config.toml
d_model = 256
experts_per_token = 8
d_shared_expert = 0
normalize_top_k = true
init_std_router = 0.026
lr_router = 0.00222
beta2 = 0.99
batch_tokens = 131072
train_tokens = 1982000000
Below are experts of layer 2 (counted from 0) of a mixture-of-experts language model. Rows are named router (the router's row for the expert), gate (a neuron's input weights, with its number), up (a neuron's input weights, with its number) and show model dimensions 64-127. Each number is 500 + 25 x the weight over its row's rms, rounded and kept within 0 to 999. Numbers have three digits each.
Before each expert's rows: a language model's description of what the expert responds to; "comes after" lists some tokens at least twice as common just before its tokens as in all text. This comes from a sample of Wikipedia text that the model never trained on. Tokens count by the router's weight.

# expert 35
Description: Initial capitals, initials and first letters after a line break or table pipe in cast lists and tables, such as - J, | K, and LaTeX symbols.
comes after: "\n", "\n\n", ".", "\"", ")", "==="
router:470511502478476490507484463513459460475497475478468498487466459497472546525485517466494507531524472489508519516542493488466464476474510489520477491517465480488492506545476519483529451502493481
gate0:484526503505483512511464493494502475493493500506512505505487515503516512477508465537517527489509494518521529550539561488470464526550527490493492497538541499485501509509494465521501483482475463
up0:467534514534513523505490448466496489500541454529515470525528466499494505537498475506473499517525499510525503498497527515467451502486488509438478490460491489516491494456496534509549457465494485
gate1:463533508500491462527515492480453483520514558505458456502498523493471546516496528499511490507446545494537496485487539537514470510475446528471528514514514483507510467522527507477500475487519506
up1:508524503471481458477491450490510512516487546537498514514467465480487487531509469488521513501522517525496536517477511517523493544478527524530518530494510502496545516550504500509451517479504480
gate2:518474493551474514476557543514541473457502514552578522507487519487499514520488494491491522503507535481497469527502542476481482483489488548500516551524525470507541504517519540520485507516496492
up2:493462503513492479472458503487513490497522493538487459519485463490517487543472481520466464547494561511456507495490507514456514484522482513483495516505516515460483492491517499508522513485519503
gate3:475507494494512525507480545557493507489492477508501472501504489502506534519547481480520478566492525486474483466479551523525501522484512474467532505493518496459530510521488506571483517508517504
up3:459490523471538521465492489540474532562493462520470479505488460516545498489468498453492475522519463481536458468517515493487504460520507469547477475513499504488533498504493473530493515492516502
gate4:507483447528457499506509485449507484506497469509578570489499529490478510514522480499484482503523525527481510557523492469510529496524497516530527508489497483485505545481469491511460532531451470
up4:498480526539453525485471473510531440516498527496458453489536513510505490498478468532486506466488511508515452519515578477476465513512464522504514530526496497494514505500507510504514558445493500
gate5:514493533498524528508483474476478469526537486505433512508479526508505489482499462521483500533522451513471457527495526501508518513495475479456481460512527542520482473535488506470492458468484505
up5:506503534514481535521542476498446465507501542456492587510498507464530524504490538499473456516474497540509533457544509494481513475500514478520498496537474559537466522507509512451504507511513496
gate6:487447499488489514509486473521501526535463530461509465511493493511529467507505467495513534496477493529482460487520491493561470506494526507503493549480487477499461488518470511486474530485499494
up6:481521516526464469476481512514478486463516485556526497487471475491531510540516547498536516505529498472470536483488477537476492504500514473484523502470481487542476505499483499458506464494485488
gate7:469500526481523492501492491490501495497474510521509509525470522520521498510513505518468474466549473510506553511538542500452510506530509543533503490526486511455456460490423508479475512541514521
up7:510465482476518516499552537498483437535497487492481496495463512523473533499495520464519486507483531471458501540490529476511493513480473503498481486526465439454552472531501470465538519526513503
gate8:482513464526514490467498459528469495512489485541472496504499497453492506520504474535482490521504513502503526483499494462478473509456449505481494484525525491488477531513576505489488528480485513
up8:502525483499489485523523527529481476531513504514457493535518525493486492536561478520504497509471529495520478493506519506521468537517485456482492484519577522498471505478519517519478523449486486
gate9:484503503515500509490464490498486520469494511489490480446534516473505523467499482482477511500510546471515522485527486524526487485493505542523514468496499478551504507526498537470500470480521486
up9:489473510484503475515448471496524487483550490508554488485479496509481516516478513483525523520488488501495532528494498530501482498470499533467496482507506505507468507502469542486506457461466496
gate10:526524498471474541454526488522478526511529483521499498508419528530481519511495501497470505513474525522497487504512522498496514488456478484479510538539544491496535451556518514512493550458493511
up10:503503496487458513468497490497527514502480428474504500530500526507485502465474489497506479521482483544507512518528477554508496570471503494464451451475496554467513466474550496468514503564508534
gate11:502492469480498494536511527481492500499519511513483508465458505503538484514518488458515516479485504532497509514444498404499471523475475501487486531485494515515524488515559503495506504535481465
up11:493530525482480504483515505541470538489527506519491501516465468481546483470506512484496502531511500497463526525536528490478494448496524471512464509499451470492509507556502492483470502471498481
gate12:477497516449449483467524516479514495529559490467484491490472475514474473498567496506482486527524498445483495481505529487498508468513475539512511484538505512511487496573519535517494527476483452
up12:492489445501532520525480512584501476503477463498499537499511522491525513521529526487495497484501538540502466523507456460474521503474496501492504502506491492498515505509510476481500466488481486
gate13:522481472540501475512493476484458510513489484495493481504531433499509472461462472522487499475508489524506514482524522497496499508485488538482449506537485486560515496494475465532480516548468527
up13:468498505470490475492510486467498504494488475503517502449502477496512498514415495464518469523490489514486526495528503470512505497457504525454480501498492527467492523526530467494517496439478513
gate14:510557509469512483481493525492532465477487498540502499483445497553513462538485523463496472526526500516480466514528503478511491523515542479463466535533479539473530505510504515499459502467490537
up14:513501494477477500524471502469535478509503516492531505464505499490502491464500485503488550525514485541501423554506471512527537491469482504491547442517494457502523488514525507496491504519488459
gate15:505526494458487508443501503520458506508472498524484536495520483418472484540491511520532449524533486538483543494521547474524497486490507500510468547540514449495454478479539487508495478491516463
up15:518481510528497506503498462506525508503499477473511455484516491508481485482485464479519511475449487496459482499486465487479523525533473486518485476494480532485501490493485495478494513488468560
gate16:521529490478476483508519522540515439483509469542506502462438486549502475480485490508500477526496542519488493487507482487505544505487508477481485473524454525481472485532471509486496479520495501
up16:524492517527448502507519464495529506523523476473476529511530495469537504500516475438471516475520461489505486488523459523482512457475533450547484511511494515498484496449481476521456505494523514
gate17:472536520520546465538504490427490508543491547488542514506513494465522493522470512472523482515477516510485498512476511507513453469470490498532519506456489469530453487478485446519512501524487490
up17:537496510538490506507489476487468497470486488450460517485562495502481500472507526449480563460535498542521528519509518492498514482461507524536475472504501482506480520553474517490490508488522477
gate18:546489509548514487516536492517511518475505505505492504473496494480491492515506463441537488486514505467525477493508529502511483480521500441550514495502502505544471476480514555499512481518480507
up18:496491490492475481504548527513466485485483498493472488439523482469462525509477504493483475496495501512521519496513453495454480504489494512498585465539515524519520526532514487510501487506466469
gate19:505527470481455498493424461478527476490527553502529543469460495493501478533562496518491509512492482481513512524514493493523506499558499500508502523495494494507521462519491485500481493476494459
up19:506498479495501494504484498529463493524499474529554464437542459489483495512493497535475506471452510482540504505525526476471523494566485492542486525492504493511513475514487495519489504571553528
gate20:537522440486477489515526536468527498512461492483499504471462475434512465473505458488526524548519536510523494509459464480481486493494505479516479504516515516503499535516541549533462522460490496
up20:532536525518516496494495540517535507495518498492470484456484502480526505491484489503511482530506525571494488500508494517496509461494547469498518471536491536503495534469529480536523496469506501
gate21:512486505486475488501453514475513527505479507503472519453518497517478485511520575506506508496473489459527532478524489485509491501480488535547457503526471473495513527502514527441512502516478491
up21:510486509521517517485496506508475503510460462495467511547566506506484468441523483552485483501494477534488507528498485494510502532517462492510476474480541487486533498482449486484550510495502504
gate22:524475524456518490485481507511505511472536470467524486561532512559525505509473475504487511453473502493488523515494517514488482516519571535478483519511513524505463508530475487485519520507508489
up22:513488488511483527557512465475506497514444499547480487495511536499547486477538477523462488495509488562466509469517495520501464529514500454511499547483502472513491460444492514502510479483495523
gate23:473478489514513458528487429528482528499532493517524514499529506524506486464498461505492497434508559528478516486480495532506477503509474509524486507487502516505486500482468498486529496527471516
up23:465519505454510464488530441517523493483442465519492488533541504519509448499446493484531510487511520480449563530504539497508466536541503496482530515518521530505493509480499500528515456449489530
gate24:472509504499451487484540526523508492520477509536482495502505530521502484519522497541512499521467526540541558495513528499473490529431563472491486541548549549510493489509544556495472489482495490
up24:531510504522505530487536515501495471507554444485484490467469490433516511483488504511473460526501534507538518480516515497480495495514528477513461493498430519491508512528504487497526507481499492
gate25:504480516513546475489532489503483501497513464497561524489509472498522533526505512516467524489501479503496511464450525465441471566530502505551540495490459533474417508482485522528493492467498537
up25:500478548483529446510486517525538502504458482490502488508552505484461502484519505466513503465456459468486517522496534488505495551548519508517496533514479469504505495563493473486491515509488498
gate26:463547520447489515496525491501510471483460542494488481490468470515502514521528474520479487509508489490483532470528521540499507503493545493465485483474477483507501512569518469446455492478510467
up26:487479517502546516514488503484477502493505501483518500521508518476520525488474469491483482491564554503493472502500485478521523547511460522528528552465467508495560460455498493497514531534475499
gate27:473494451517493524505552486516535560529465538525520516564487489486486502547486512513507477493484554504502514504478499497504460477506454514494467470506501466522502493502475487555484564514502486
up27:463517524511502504479467501509510488480476481544493475512496495509524498491519507502459497512489499493537476520502492497510518497504507474494526474523534493472511494486491475509497451491472508
gate28:506528484495492477518523459515465529460526473518504510519466502509502494484510472484495515505474531496470541502505517512499460508521501530503517498535521492535467500467512508505500512489482522
up28:490509459518504514504507476514476555446477533538495487523491496471486495489481485459503523484512483498489574499432510494472462494491492484460440527513467511502483510507487530545527461452515534
gate29:516498536477507497506540467511517491492503521493433501469560478508498486491473483482517507503471466492520478482487532481500507488482498463520508484480474521523465519474524476472571483533476465
up29:526474534467539515499520487470500529524468461557499483500511513496513457520504462510498456513499519462553498491482483478497469555516509477538472513527506512498489474510513513518538525465462487
gate30:510481496496515482488438481522525512509509505535495476460427505521495457540540487518457479517497497500540535469478457493512529540504470567486481536495485480484530523507544456501523458482508494
up30:500494507477508488534518445488457507500477517517481489541490515477516531507506487530449522477544492502508489463465471492469493467520524487525502476483478478548524542505460465463534511442470511
gate31:475532527492527516489511485496492514518499492493419546497526502480493500543503496480527503511488501505551501491504545507495479511521537509477529495535454530485498516509496531503509444529479488
up31:534513492511504533478529520519526490485482517493485549438508498477476510494531507530512543519505516525512522510533447505508549518509515539486523462527533505484480545496508498514499488474481514
gate32:540488511494493491516484512509494453471515491504496493513450471452521491537483494534471497570509535494487509502518497517487489525489522538462466475495504513514524514465502486507476510472523466
up32:521490505528512484508487532454515468532484476448463519508482507510509513465522507514484516466491474480515511502535467489514448534550518504517512490491545482503522471501471484480484499490495535
gate33:510438486565472490559487493467491477495498529458505505531471513544521494490486487518477502470474468524526502497559525499513504483488460477497472489526495467501531515507527503436461521485484504
up33:515497522521470519469473510511525489517526504524447457459497492490509539456473494491487479485454520505507474538496539494498486495518534439510473490487534526485491473486478493506480492495506527
gate34:530512484507536514485491489514511505481515499550513498535483466471533489489516532517496481548544557506496487499507480501471513465468532552535475491474520507475521496470463547500504473551537477
up34:478511467484482445493519504512475511492511502461499509521478503501517492515551548527498516499476501511479492468498500512483531519461482534487519509537464485509525499475525497479493495480517497
gate35:416534500482485460476526468490476532499520545509472544511543475453486511525526478496513526507509477492492482512526507508501482483483472468511526496519553510490434499466484523526514451526484466
up35:482536515475498480522520529488492507508520534505506487505476506495542503574503523490498459523497486489476547509520499514480466514499453503476525506547505512491522499489546523512523476496483491
gate36:559542490509498499508531506535525539506461479506521506506509519499508506471513534513493501516510501493499523482492477533441495480478511507492494475517490467508473548469521439473518505454502492
up36:536495538514472507502502530523519482491501531525525481449471512565525502493496502478548437478547533504507450507479492499529458514533465498512455506493481494466531519508503491490503525495504481
gate37:491492448531503480532537454517488520495562525439453544513479537490516456469508517468548486470510517513511503498503548462511503437492478496484488533494464496500493519483530499483477510536516501
up37:496501495480526504486488495493540510509492521455521496513490489481450479492492510503504538526489469478462539461501495512447532454533521496556509491509511477486538502588460482459517517479537475
gate38:488572464472525500445469506510497527500490540511496516522447490512494497522520506505479484501499492504477501481528526502509463443493481497477469531460520544508493542522511509507465490507508471
up38:485504540452466491510522546447517547486505538526518530523480485496497467484503500499513516497518544539510477475509464511495484515472514490473480541496496496518491509498524504507479518531511491
gate39:498510490445503509561520503501489481481499500507536512476496509500497500482489490506463505541483492508485477492535539500493506502486505458503496484481498503508520500488491478490476483515517543
up39:498537508506458495480472507507498492513492484535517532447523495530477515526496491508474515467474477521557495489468488480439471490507493497523493486534490533525483494488519490466503495464525540
gate40:480506517526505513504537527490469459544525501510487542494482513512509449475508500508468530536464564504512532542531484507523513500473492498466525507536512453487449531535506529490454519480523513
up40:502511483507522487480521477505472497478507534508520484507462463506518488510499490482485532462533469524482522489519499462497491492523547522461493540488494510507501477545483549510488538531511517
gate41:462458496472477486528479439482436497511508501516507515498466496498444575468486518499480540461463496455491476461516490449525518494476454519482500495542473431492485518549485488470480480495492506
up41:517559515508466489461484486569498518536498496505480512512480536522513499484541496514478497490427499546513504503479528486535493498534483469487466488515525524509472487490507471487499482504516498
gate42:540521521486530541515512502512476500515511486542512490456511475509509494524502499495463469530491497438534506516525469431494513528464502504492497490482495524480523513545494551485503521504511494
up42:481520526465489504496554502466511504491500504539525549482497491529506496486471480501522521526543494481464474515530513490515455529492513510485563497518473465496537516465490497538492502498497474
gate43:472538498488494513511494485522464471478459474513456453467529476471460489459480491480539481557540525512519470496515519497495499465491492446530501488532487479532513499526517513487476497487523520
up43:486505469535493509510523530479498483508514522496500504499476539484493483485504499501492490517494541526492478500504548495550505511531511496480525496563511488473521472490499532513477532550549543
gate44:505494451472477522543468466504508532482464506524504479505491520478526524500513457525497478501502502481523464518511529543559538496477500484496511488500535533493568538515516459481497491516502469
up44:535515475505446493508500449518482448538535497448464443509483510494480445479465484472454478517521494544489487455475488461464516523522491489494498479542502473484511474519532493531516510489499499
gate45:531488486482484497536578509511482477490505511499493531509497513508526532514444509497538472482504529508483486462472501515471510462506526498498511492523491491523480502478525535520508434479448511
up45:488443502499442511536487486481477550477510525485511492509517528518464523525482511479525568468518475508514471494545498467534518483498554501523487494540516440552476476479506517505481507513517479
gate46:497501508453496461498529507517478520540514506501514493525543480460485474508457530496468518502515521518487488485509501485495468489490504501495478496505504516498492462531503519548564573532497491
up46:494525462472495526557491509507464488474502472470513487500470495496490503445536471463514557505487522497500505488524468527446522458508488513490512517453481533510472501469499499440520479531502498
gate47:532485489516512503483475531504501505493522482456492519494519508499481479496540502487533514497512491475505502460504496495478497512462505552516482496544493492523497505553486494477516511535488492
up47:504440505482467498534514450466508492527469493454462512497503473536514457490483466495476539495523453502527433481486461514514523526454504486503484526544483493489506518506492518488499534512508544

# expert 49
Description: Numeric values in statistics, climate and sports tables after pipes or semicolons, such as 18.2, 13, 1–3.
comes after: " | ", "; ", ") | ", " (", "′", "°N "
router:519531481510486564476535487523496477464524491491454561483476500446452502481491515465478496491449508469485521548495535516510485493488564465493475512484502508475497470498511531473542525531519522
gate0:535491456510518514516511473519508549515514490516487502481436493462445522493481482478547513524496549489465475505540506462497506492475495502473494501550518531490478479495527523477459541487483503
up0:465493511544457501464512450502497493508489479531551520487459501503507500490534493466502514551490492506498540528518511516491452469529521490487468422488517507519517462451486529518499527489518517
gate1:498535481476484529484484528544514505487505479469516491493436497523489490525459486505515538467483489520485490512518468486482474535511499531487499516492454498495480470498533470437479504488514431
up1:483499514471545536491537463472485502522503530481456518509507491477503510515522467511506460494481535471496483529492502493485488529500472490548525504507491465470485508542511473484471473524470512
gate2:477488457508504531519499467509478507513491479499512523476500465489518522448523501488489518453520489456453483470487512495502513517503490513535548508497489539519495487457511494435533479515515532
up2:456489554477523495488482494511502482500525507493494468530541508582495483536422483530508475503506496518519499458534483501432513536486503488512470521506513501498461535516513520503522465522498507
gate3:515503517502468518530543497546480518501514489502505459496495491521451482444502460522479495478494451523483455525505480481540526501486481479462494490499451497498508491512503477505490511503489486
up3:478492498510519544495464508495471484508518480554522507545504553478532511512470500485508492505481548503513496477487483526557521474537486441512453522488480473479535523455459517515537483489504475
gate4:520549451514502491453502483504455473487524466461474481507504533453481479486489529467487470514472499497513480496487494527490522491531511551492460556501487503510471531570510522521573492514485493
up4:523517519505506549465492490492449462484486566532494484495486445537494473472475458508516492476527458460497497541514528513492539538466511518533517510469468505541539457496579472468483488475497547
gate5:477496490499473556511543497493508435506510501470466506479507488474473499512517466537530540469493505496489483535484482460481510493555501489479502513481478514489535470517526477494490541514516506
up5:482502471539497505471500473504501504532511505539493474514452550459530550516543509513471499497499508484456501519479505501532510515501524489482533470491507504493486506431498527518539519489483501
gate6:488507470531460516463531496512516478496524507500503506507433526460453507512510517502517475485500489461484480478532507512453460469474535500540483533500538443496466514466484487465511488501461522
up6:500523505515543481497476539486518519494476458503474505523510453524536501496522467465496543540531497517485522502570483462498493508531502539545489453515495532484519466507492490490467514474513502
gate7:543511455499553476471426510514480498499442494506503505478488491565530489509511563458494478496505507490491456507498520494503501484513496505501441478547502465460524553498506455471489515529504519
up7:510487497518490496500476458519504488547461530495525535485491495505539504473516514464516538503464489499430521529500499502499511521467490519485491491508500548491504514470505511503506498557505535
gate8:506489445501457513496543497506520507494519502573506484531498477481520503530494503489500473532522434481508518529488461538497484497454561519487492459449490493481481494503453548489468506511493526
up8:503543498519531515530537521488497512506467478507503523527529506455467514515425512456481532483491457428472506478494499503496533531491492501527537463506489484514518525508487550496483481532510518
gate9:464497528516492498483468485487500513477513498494505513499472536526449491520484511471510500534520494543542517525497458555461500524505535462533503509467487472530433497519481545523487457480468488
up9:504503487540495534491513427531499436524496512505537543448515521527530494482511497497488488521454495472435458484524520450511543516563502516529490526504481489471456522451507527504524494561483560
gate10:522507440527501496478475495480508539533499508513488484495507514423495523463451478464511504490486464518490510493502481510497485497510444512481485519567452543509503506508492506526541499534549521
up10:495514523494522521535486479481489467492460461512508511520533454509516486519531460543526506500502503496460506496528508420488512498479513527479493463446488508510492513480496505472475496552507498
gate11:510507507488504516502477553449526498526453507502470531514481495531499477476501510466483480478496558457520496479427554504548467483505505498494486497517488492484472509470481495514479444511519499
up11:492459505503473526485537513508517466522575519510484509491491519485499505491485487565497479477475462515498476467494481530493489508493501516472553491512484522543544460491518521463532471539507510
gate12:542495479514506556499513497516481497493505480503521496498475507538532521497501500491483518477501530504478511485465507516529509515546500502490516544513480514481515471543503440478533511492502499
up12:488494495494485495537497518479491487482506517465505483460524499573483490510490487494521514475511486493496510506511480511495462467481495475543467510523484474496506526553545482542491475517489499
gate13:465491503502515510485538527503482512545456476509528536541495472473498551499495469514447474523480549468488536493513564485537519519510523475496544467500485535486497488452507502518536491560486526
up13:443492533524548527481494526485499527508491458499476498512488535506513539547517497495457475488489483545494494519489502462511475477529494513524505497511506503486500518495471475514500457496454549
gate14:514466456506547516501538514498469525480493563501466523516486508545487511481490475478479505484477544480529518460513507473504504473474513474518465488470488510549518534481492515478515485459525493
up14:535519466504512498495530534516519504465500511538471484471468463462496478531486492516496477488492528508496535550497514495469477479458565522507500508500467509449493514502465462460527506455537486
gate15:501520434506504501533502488487472512517461537491513531499514499485509487487527497501476512498440495484473482476485514455505502518514442554521479522562445541454469533485494445469521511547512501
up15:528517496520484497522452469477513524509491504461485527539490494485529487486504473521534484516482511546494454497488523444555503474502493453503493466484503500518488505516495505522470487564484486
gate16:520538475521486499499492495491508520495499505498517543500509455471553537517579498495502489499462549504430498511478553454521506502515504489500494530519481534471492489511496469511510470536500528
up16:483516528505530485427491478509449495530565495500489506465481514531474490495520522494499525486537493494452538505507525541483511511506511505537493501474483502515473504484540475487517472514483523
gate17:449517504486514531505537522524508524498484512513514517490450511486425560525454514459511518551448522479494500537542474502497459507498507492493484525512522476493436513506500501463513456543481482
up17:538502492509509504451518446545534494490538533539503501496437545477461508542440501535502467511459476480461433515536523553493527505487494480515486510492531484510512508469504503476519536484476522
gate18:518503491535454480515513511506484458492555499512505499514503507450445510480459528511525470496509512455513480522488510512508481488473501506520469556512513509507490507527469508444520481518490496
up18:517463524544525518483483512515484501458540482521500489556479504484554523517476534484495496532501466495522467502482490470474472498549472477518496490494533497494494521540514498474502505449508459
gate19:497531498506544513479491435491490454483515524503491493482514492512512469507515509499516515534456528498481526482503500488472492491472441527518491521482423489495465573512470490516574448511495521
up19:514501512507454510524447499523486534496499511496519543509433531485498485501514502463468505527505502512497531506481500523511544504466561486436513526486496491490454507450506526519496461473472443
gate20:517529498512462524478484478492454445523482521456519519494575527497517498539533524488482515512481509521497485513492531420515525520508480459535494495482476528456454476486517441493529517535498532
up20:488496507475481466497478566468486487482526510503497453506500528494459493522478528546527499536480501539550540522482483482476538515486445504505451495551514498503521512548475496500511511473449457
gate21:500475515495506500485442494513503467498487490522528419496503503517504516540469498478522510558496467526518529494507521454482503541489469531500488491504461491502467506532509512480558537478484540
up21:491474518472448505466479502522529524501505517475492504468483459537479518522520558498516479459501481488495514481489476554493492518500472479476487551484480449521525464538480498441477464482495474
gate22:489487492470520520498502471486494481510487515474538510496476492489533521510491527486493477493456515510494498440533511499466496501507507536521443532482524521521528558469491555476518465509490502
up22:493488486509499494511516476518486512503501461499543486457484500532475538538486479539512508515498476512473498521528514452495496568494487477557508515534494466494508513476538482521501474483504504
gate23:528509497487500537517478498513478476527518474529512509535533482510510491512498545454508527492491489506510543469525486531462509547499534479506508432468499489506522483498510522469513471486517519
up23:498478511473497502515544489471487511480515504467478542484501534498536544497523488511498468526511464543489484475458478492528485512505447523506505518521463488489551513498485529497485507508488476
gate24:522528467510512515508525521501486448499479485502450507502493496470524504484491557472453541477533540519482517484484500506474525451492512498486494532505487501498517465498499548507495497463512490
up24:503478476493491507518484509528521516524485485484504507484535493494497515513515455490484466445506502461533477491493508503510527478485457496501482482506469503550557516565447459456460487445509496
gate25:490495492498480500518559468469525477552518472479511520526493500446487497464522519508511508475425494443487478491470477509537519563529494501481557523489482491536515497532518537526515506483489499
up25:470483496497497526502520472516505518437508509510475510514500504528480490528441550501488497493507501509531521513490476471482517492516505529505520528486475498484468512492525473542456473466533457
gate26:507519478528501461463508549469465491485512526545469504454550515490475476522521549467486468526512476545515488537496546519511536485484479513521479473532486473493461510523533535513486514490534460
up26:523488482506466511516532498498504469493491528508497498489523485462505513483495499487560509482520513547500473466517506486512509522521500470537449514498538519524448552501483459519501477494461530
gate27:470516498455481548476513519521526474497537494478511499503467504495488456517551565522503506475500504540508479521527494512477504507543471517464481491461524513495461449546442496530524494488502491
up27:533534487485480486519515459498470512455504492470532525446480527471508473524487532506528543496497496494502484550502516470438506452563476490520511506498494511498469515549510476496448495478487509
gate28:517500494483470524503458524506492506497461521504493505511517498542532513546492528487461482530482481519513502443492511465473499510455524485479500487478491424500496488494515490467504466489508519
up28:523481510469493528454485519535520471469508509523478498476492484517480477510505542484495479475482468516511520524510519560476522537486516525488475531486490490526539477455524554459526521466500483
gate29:493501479483524514499532501529487477494532499466503483462469516490480500507452519538496501520466497479508519500507473549455510512569523458524498483526509464508475529504502495484500457502465472
up29:468533504518508494420533478494491549516480504479479516459511488522547523528525530543474510521521503451506543525497529451497498475499521482485499509493496507464520519519489490534484487509455490
gate30:504494466478522516517521505520500455486491448490494488474481540514448486464491502565503476513450499504467514485481475493512496510481495464486482499492510502521504466509499516512479470512498503
up30:510493528520513468507465489487516476502523496496532504557470518491465536473481544517486469499456528449501489489498511509505531473482523490508458479574519504498472460466541499524478455506496527
gate31:515490486502516481480460477542481519505532487459495538492480527522522501492492449539474500486488496523509516491484504492527512471515494502470506565480476543500485507511500471548502532530510530
up31:486534483506514510448496483537479452554508497450470536530483498484493474493433510541510492501519510458482483498493507489508452447511540491467479478485492517535487491533498489483486498466472496
gate32:482439459508464532576518499517487557544469484541528503508431456498504476478506470502486519481482513511480481482472467496463508514511496514487518489515462529501511447440510531525514537502513524
up32:461448510473471501525532517497473541474525470487487489520478523520503485503516503539490498490548438495523517503535478526444513497462482530513546522544489485522487525517511525469508486454481521
gate33:497459494501513524512517490507486509515527498454484519484506512522513483504490491463526439487434509494500472486514506499528509514489506485462446483496506510499484439459502507500555475499479470
up33:490506484509509499534527493491491498507476485446508501548495481470490491546498476505514517513479477536555514524498538479533461502528500490476524520512478495509474474545518494480479459524465527
gate34:517471419457469431491518514494503495500485501508507476498501486488454478503480507514495486456492512555497489487497498506472498522512514543485548557538496537513482459514553469442485535516535497
up34:520483464505477513508517522518544493504523482512479537517534479511531460479492523489485487516483487504478474512466477520534519503495503489470513522478507498517474486535489503517435524536499491
gate35:480501488499528469496471550492493512508482509557515524494490522507475521474522467465483486521482543487468541477469530477540514508490497483513496536532493497481438509529478523526480466508539510
up35:530509464514467501484512488488515531549443539543484534481513479510503501465493494463507522471460517473477485464466549470539544476512519514469507508502494508486514496490505511499503533495537530
gate36:462485546451503503472501496471475503550501490519475474501476525502514505476515471529493484504470499501514493487497491566494565511528486469472505527499487487506527546527502507473520463502478494
up36:547526417497463526502494496517479519539537507498491465465488505495474515482544476483512516484563535489470486515497528496466496515457552502477525512516513513488451501466513498405504495488491534
gate37:467520493513507524543462500530529476541480497557504495520458500502521514526536484496530511510528532524513476535493526464525436514532493536470501468480500517470508528480464480531503526462491499
up37:493497513510501469501491523526553450562529479507526461560503486471539483525537510522482508527494549549538514498540475473479459492492494528524490467509474515522492470502515493516492478476514529
gate38:496454496436485454496494551486510485517500469521487454493474529518463500491499522484477469462496495496535511508491512467500469493484505495483489546483507506515520483515500518509495508481522514
up38:516534511484550504469473456500530528508482488477474544510521501525475464520501490503526497525504470515463469479451522527490506480462491502500471489496479486491425544519504517473516521493497498
gate39:476504523474486485480464501488531511490514474549507511502507498497456570495467496525541494466509442476487513510501492496506527512482491491480526526486510516492500504434450493419497544511483516
up39:504514512538485527531539489541521488469519525532538526507492496511477529479440524496518456492495449463481458555515495484465491521492520525513454528520505491501479472517504512447490515476488501
gate40:518507467543484477510478530507491513538499452518482513493452503498496478496479503472495510523507505487515553479507485543526551487490547513480492481539525501492440514472482520518502466506505511
up40:501514481495467445486538467510498483491538529492510463508505469496511458464503501455551466494498514479484556472481534481520514506484488510488489532496504460515491495553505530473519446487487506
gate41:513490546496476510512478528494470479479530509507516467521503511504544459472519508476508505545536530524507515500450520500513458460507504535564490483515482496471503490509450537471512449509506492
up41:506531512514502486505532474461477528497535473484531499527482481464521484508528533489511522461500506474475544478493469538498482502528468509476505461505491494500517472525523522492530522488464513
gate42:543509514498592523481519565534503499461569484502479488481532485492525511530506527492501499475479501482517504491477517513478514495489514459508507510506497468513514528528473503489547470495520458
up42:483538555511523496473467483511466488446548509510526485497499473509507473505511514506531492527541541539517513508540489531484515509518459518500490497474517467527507500473517541515459483543522491
gate43:515539475504505538523500491448510512525464492478492518478489443457495482470532517486526515489543513497478487483474536464537509470526521506528494483489492496499462526482487467501496498528523508
up43:520508507519481540481455493533511451516497533517546490523513516549499504556471564488489496503440481538496459475507528485457535544499460540486485546468462489472503457518509474471551512502492518
gate44:517516535485529521483535505504486523493487513493501491496485500494493499480528481517427520487514468504541503480455483504495522496457472461524513473575469492539497499461523513515505467513537568
up44:507525474496491488498494496524525562506517517505532517530503494439496490480544511507523502526486494499511511507492522528497479475448508471471457519512508450495465521472529447528480468517493498
gate45:512507449513500497530531497488510461477499514471479480541570494506485476503441545501464494543475456518543484458562511466517516514488484487477488512463505439486458521512465472509526500540511462
up45:512525486498537459484473522474519518501472487477488448478500497535525536554502502486501534470494496497544466458550460528504458485526470521521519510502468516490513522508508443457463465517542508
gate46:462463486505556536508480522469483489484511430489466493511469532528508523531485443521469519503484520486499525477499474462482498498499530508490456462535479491489544507488488486524493505503475512
up46:470520564529531525489526410483496473529520540541529505529459530479448524479481522522465480476468538526488544519484544507527515528523503482482539491484530516512537498485523517504504530497512476
gate47:479479484527497521501502526497530499494504532541474452493519448482513496502477482456507496502473502541515511505538481512479469504518489534514485511558518536522485486491474515519502512502554520
up47:510489463528517462540497467474527516539495483469477475506506513500513478474465566492535452465496522464457508511508501516501483461529499572513516500467502481523516508527524516533509508491495522